python train.py --n_layer=14 --d_model=384 --n_experts=16 --experts_per_token=1 --d_expert=576 --d_shared_expert=0 --activation="swiglu" --moe_layers=[0, 1, 2, 3, 4, 5, 6, 7, 8, 9, 10, 11, 12, 13] --router_score="softmax" --normalize_top_k=false --routed_scale=1.0 --balance_loss=0.00821 --balance_bias=false --router_z_loss=0.001 --init_std_router=0.017 --lr_router=0.00198 --vocab_size=32000 --norm="rmsnorm" --norm_eps=1e-05 --tie_embeddings=true --optimizer="soap_variant" --lr=0.00336 --beta1=0.95 --beta2=0.99 --grad_clip=2.0 --batch_tokens=131072 --seq_len=512 --train_tokens=1252000000 --steps=9553 --dataset="wikipedia_en"
Below are experts of layer 7 (counted from 0) of a mixture-of-experts language model. Rows are named router (the router's row for the expert), gate (a neuron's input weights, with its number), up (a neuron's input weights, with its number), down (a neuron's output weights, with its number) and show model dimensions 0-63. Each number is 500 + 40 x the weight over its row's rms, rounded and kept within 0 to 999. Numbers have three digits each.
After each expert's rows: a language model's description of what the expert responds to. This comes from a sample of Wikipedia text that the model never trained on.

# expert 0
router:519503465543559514394423463417456463452448522472536510492539466563459512471472550454509474497539530490559464455496499526408453548518496478493472478496486419488491469541477490619438560478534529
gate0:477470434484507511526422514537442467541399502478467508480475496497502485493418526586501483491435501486439498464482500471472489477360406450502523531500460541501477460541465492455497535490465520
up0:473426402513512548591479506533501541477463487544459557533457433514514419492546472483439553473447483494486449445526524444458394479476487465555528509481530474476450475495494548440560507518536513
down0:519430526538516451484508496496528487504514489553499481520510478501523461568527519539485559538498541471454485480541489520515547512536512506529484521494493457541510480427553509508526471523431506
What it handles: Predicate words after was, is, were or he/it, such as located, based, died, released, returned, able, due.

# expert 8
router:513509470534536492384434486412459454434458517479536543464538454508413479483454564438513510477537587456558458566524483536373462529547518488491472483482451409460452465553528515579424552530517525
gate0:459553488516524552493472470540438507502462515461542447480511569492462487513438509569482464471465467433516538504502560562484448654469525517528462547520474411445520441528457457493516457510469454
up0:538460456473428464574523506537510539483552489486468484519470460501398520409537484532455495546504532514487444533548470533456564503440494470506477535502506533462437504457513453482514540494572494
down0:526495500473521548551428498477453487542486507577555517546541530491522589435432431512505431443497508476442463483467509543571520447453567495456615506550480532500551543528515495471537576530448379
What it handles: Nouns ending institution or event names like Council, Senate, Committee, Championships, plus was, is, were after subjects.

# expert 15
router:488536423503522469486465449496465479378493456530547463499482466509452507529495437487531568465517505442599455466487472549474458559526583559512459508397473531513472537560473566550466544496508515
gate0:460463459483455492510461454534464518476445504500511519492477501559514518500458494570509574487526497462611518578428425489543424532475503589553448493434522496517536487399519545496602566457425516
up0:470531543474555558470486570418457491455489555484471508550549472522476474453484504507497474495482505576456539421560510460485548489538590526501423452479460462557451529518434482605495488523514483
down0:497481550476471401459572516457474427523540552463542564506508468546436470435530506538482497483494486546557578486519506443508523386473540452419481578429391504458537538501481524504526452464448519
What it handles: Colons after infobox field labels like Beds:, Draw:, Founded:, plus table pipes, dashes, bullets, arrows and equals signs in list markup.

# expert 2
router:492508464561501489416454430477427455462482480461533533489524446505494527502485585452495514483495531472590427550513481553502474474523559485494486487496451460510462483557539498596408515539528503
gate0:469428553476464504471463579546459436583575490446474514539494449458419528490536565502479505531481458515545503447482451484532471561456443566557454497514491442492501451555537451509552434461524450
up0:488458538436522523501484496554463526493541468435515533553522447551455509508496588516532514519489484507505494535539466460533519537532453575538496497513495462486560493511531459489577499451469490
down0:515514464435525564510494461537536480429483442532540484640458504505518516511473440455426563489556512500398501533485572493482571519412452512512546523534527448480504519545573489531437563471426470
What it handles: Tokens inside LaTeX formulas, such as braces, backslashes, dollar signs, subscripts and command pieces like \mathbf, \frac, \sum.

# expert 9
router:551510450492496457519486472438474393483499468503610532471550405531492561448454518417471549486481516466550501505461430553512452469580517480548446502502533438478470475536465537512486521481516517
gate0:479502488566511486502484553563453562509520563497539442518464562452533526521480488560482486507543453489590501491535423480537466542490520475444492501500464525621464466479567545498495580463474471
up0:397531448494476501524516480468519461526543496526525436506534501488488455488506495469510456427442471495451426506515453529472437536515496559518440571519461474424574572528490461503504517490441474
down0:519381461572495482511472516447466524446523471474603462415530470483574550479478511507479556518506477473555481511554440555470550526463571476489500523507520520414469523508511505556417532402440515
What it handles: Commas, and, but, when, while, even, that and -ly adverbs that join or qualify clauses, as in "even though" and "suspiciously burned".

# expert 3
router:582463461521470482486485477444502379466453437497551539510530433494487488439424496408435474482518563496545476510526468522524435519542487539549477467476536474486496518547567534468475526458487493
gate0:468438508505487535500423545515478504511513514506519495508527533498469548499524517511529487384503389525528471455502480439584511532494548488593500465491543543482498486482504479515539564497526544
up0:494503494513480509486482523524468522533487498511483558501534511470499445484519511405488455537574486522554437498515485531597478528509508497504497381458538512534455449535451495548488484511608531
down0:462471550512497521472483488528510514512557393491547452514558425532469519585468529534454501502526487486496469545495528528517448539452436503476492485484509553509527411465464525494503441465525525
What it handles: Common nouns right after the, a or his, often followed by of, such as rise, damage, goal, water, land, development.

# expert 4
router:545556463510498561430445477470455458450450518465546547512530464543481494476462450475482519492490539457562451533519475544377446479517523474543454520513497488485466442526494528527429541524527517
gate0:570463508505530480565466468533493509447449483475431590459476450512463453521565450480537452494456537449440503513512453497481511496503539461466476568515556474489506473512509512468526445531482486
up0:539462536523533512474478483547527530504483540524426519446456434535438478495536485510547456486504568520532438474504475437544516471499491512402480522496502488427547498446471497436548447514429522
down0:451498557528438559507490519532462512485492541553455497504506451475529559509417489527553485428498501529525512534512512488448504486490474533504510447496511453496494515507547512449505508517522531
What it handles: US state, highway and route names like Iowa, I-49, U.S., the article a, and numbers or dashes in coordinate and score tables.

# expert 13
router:529477468518497517464414462426460427459500499508515535453461466502442500477468546443498547477511499453555497552493481521480461495521522528522465499490449457490488514538504520502462546497543522
gate0:500466528469457467564447524537516537477484479507493482505490522484473469419424514442532496476472492465524499503467445497478463499546546477532401497523433450462509437417375550553482483518477524
up0:505593504421464473507481485520482438487528539531530525516478473506603439530522511532434457545505495518503490502502528486494611524497454512491537490555542567503485511580563433446483444483482510
down0:488493524525484496522550520465491524457491480550483465497492481478434512512471467493540522512506500453472519555502507546532479429522543570428519542472549538436559500470523506504540509503460455
What it handles: Pieces of German, Dutch and other Germanic surnames and words, such as -mann, sch, von, Barn-ev-eld, Valcken-bor-ch, plus Preceded.

# expert 10
router:480476462543547491444442481409456455451459524521533569491452464504429518460472529483483489476532555490551445525497483529464455508538553516466449516488444469542465486543524514563426558524515521
gate0:574454505540528556510511544458502451445547504460512545514498494472561499470498526498521471559404491561488494492475486424518444482498557473451463437523400446516457514558543507542453494533451526
up0:413486506371452453492511511516525506553535465557445468544448493503503546543550553507459449459474437529572483496540495491471530426507454520561502589544586597499556515513494458504523491455466528
down0:502496527519529511457507467540520567522456436497499539521504572504503571501558522506508494588465496537493468468457495510541413466560554433437514523457478418546437484517502528544506508441440471
What it handles: Match scores like 1–2 and 0–1, country names like France, Italy, and word endings in French or Slavic titles.

# expert 11
router:549531458575504481527476456472488428466476497510552553500561420525478521456459466445408504472490496482554461477469488568481480505523553484540467474460492493442455475542449506484465542503528557
gate0:538479492493481520439528520562496498559458423429466549479514509560461391466419511489476516505483538551456483613471504467540489516536557554505456486535476506498527586486517408547579456484513538
up0:500559495521485522528457511499540424508503544550460526539519476489526483492439481522464488534472566526496484442491517550497527503447379459473457469488477481510457529463590562506513521442494473
down0:490445442498405559475506587546487488493505482493555520568447437483553492471553483419548520482490457523480512477565433470424532543463507474408506543532531465499464447456438531447504540488467493
What it handles: Prepositions like in, of, on, at, with, into and during, placed after a verb or noun and before the, a or his.

# expert 5
router:536443455572531517467479414512477453434442464506592465498516425466499487474390474528485497521512495457513496512514440555499475500532485480500442511568518476507490465508509544491455487509459587
gate0:538445478579562532458541460429436562498493495514448456413483531558530458531422511455467533527461515476565506499482466471464533572445460445502498584516532465509487511496447477527573549475480530
up0:442503593405438438490485577562549411458500562515483562497469551495454513487569481480538443506519517552454482581538552544496503460492569526526441471403439538458485510517512488459462488520544494
down0:463446469564499552374574401519534520530435496390448456537490508533477464464525486504558502548463515472539465502505479425500582479452511487480377459516485517500458551518513482494543543470531609
What it handles: Determiners and possessive pronouns like the, his, its, their, this, plus the s after an apostrophe in possessives such as Lincoln's, men's.

# expert 6
router:496558477502517459479426445515502447384479483503538501475474459496484573453430529437451528509454498435513470490496509544479436504522522516459445522515540453442489488515521499492498533473484472
gate0:454582498510546587469534433588496472444471561519498480484431433447527537503459474401438526494474578537522469534549532502446490490570471527473433472518572496468475460529560507418512531378497527
up0:528423436516474425506532610493484522575502425495475449532539582556491455471490508573512510527496495467478518491483491433520508474455539449487495530474467491536522525481429473533476505601494431
down0:478467483506481547479488517516454491536474424496508502543452430531478502481478546532504507430508441566570519484445501522530477580494544506560481556474513540555467511462517487477396360534421445
What it handles: Line breaks, sentence-final periods, closing ")." and '".', and == section heading == markers in wiki markup.

# expert 12
router:517608447499462446420466438483503468484471485491498526473498459531486500471466476475525511506558500444567464494504458547463461577514497491442490467474441503467453473557535523543453529521436527
gate0:485492498509485498462455450522500498427562474539445566542474456497501519565524397492481541471434529511529458521511399473587503518456472442522570556495508475478474461439529446517391557466488568
up0:480560491509511602454511395509526540486590506481471490555439473528514509548535446486434539405510445514510460456539391497537519507453465480508499528503455459452519483491535508434424577432483572
down0:497495572432432536546526481494499532438491461585466541520508509540477450542411445561422473540461488472514513577536525454467510486532475496447480528505461457523434468456474515455543517494478517
What it handles: Middle and end pieces of non-English proper names, especially Indian and Southeast Asian places and people, such as -patnam, -ham, -ali.

# expert 7
router:502546456527546527415441486448446461452435498518536567513537458504430526496464556475486496506495558467573463548457461527443452521543531489489479530492488452513482471545506511544433561526537523
gate0:500455465471517502526504516469531567485480559497506539494523455548506525508464403371568442457487499459463570494525520545500482507558541553501507506447459522518529480528505531425534631484512535
up0:522499450442481515493553460505507508466460409493535448486473534489437532540517579495487475504485454500505485523496556465446587526580512494421577476512470439479523564465550535539496468502549500
down0:532480500508501521482520547504509483518505477517572451541521529565498594527491478488513481474512481490466454519483492567479545566480514526532510559546461555500495472474570483548555502480538573
What it handles: Table pipe separators, player positions like FW and MF, years, born, and the first byte of Chinese characters after an opening parenthesis.

# expert 1
router:477495407515494473394439539497441466478392505552553482561505459519528542439476442515522520423456528516539466551502514578524482546486536506516448473464452519493475477519524529561384532484597500
gate0:495491421490538482484421524502506447477463452513459448456535457512576504524472501445459484496533518521509462553445543443504464497473511519473513518544504430470503574509534484498478482441505462
up0:515536449485385594503552456589534545492490432434517466509498565497449504502432519527528449472412429476497487561484417547477504500480505481535526492426490518566532420458491494524450527557455561
down0:506529540440559566442441527498539506498495515458438464507487460518530525488530478503576409520484511555494527548505485528488480433490484482526504554513517489481534483526512558526490493535510521
What it handles: Word pieces inside Spanish, Portuguese, Slavic, Romanian and Japanese names and places, such as Mel-o, Var-a-ždin, del, Juan, plus opening parentheses after dates.

# expert 14
router:536502443498523558479449437470534488488463445459553473509495479484485470483458528476448513511531592422529559538528480510508425524487500484503516503463526475515516489537523529553431488500528489
gate0:527500593551521478433505525446533454501504515501463502509406458405550479451483504533471627511567459537450508414582492472498531526515462445449438538538423485562545511469533511499526558483530527
up0:465505529528526471438534492448529426502489487519407531468394515557553494462508531511505504509570501577511416444551473464480515551510518465521499445550511503531498507541430456526497534474473555
down0:427493533480518469522444491568508560534426514589568500464535536549510471479464487510481548498453533538572526504458472547520506542526505597528470516483512518512476523439453582472519529496464456
What it handles: Words in song, album, book and award titles, like Best, Live, Outstanding, Original, and pieces such as Re-ady.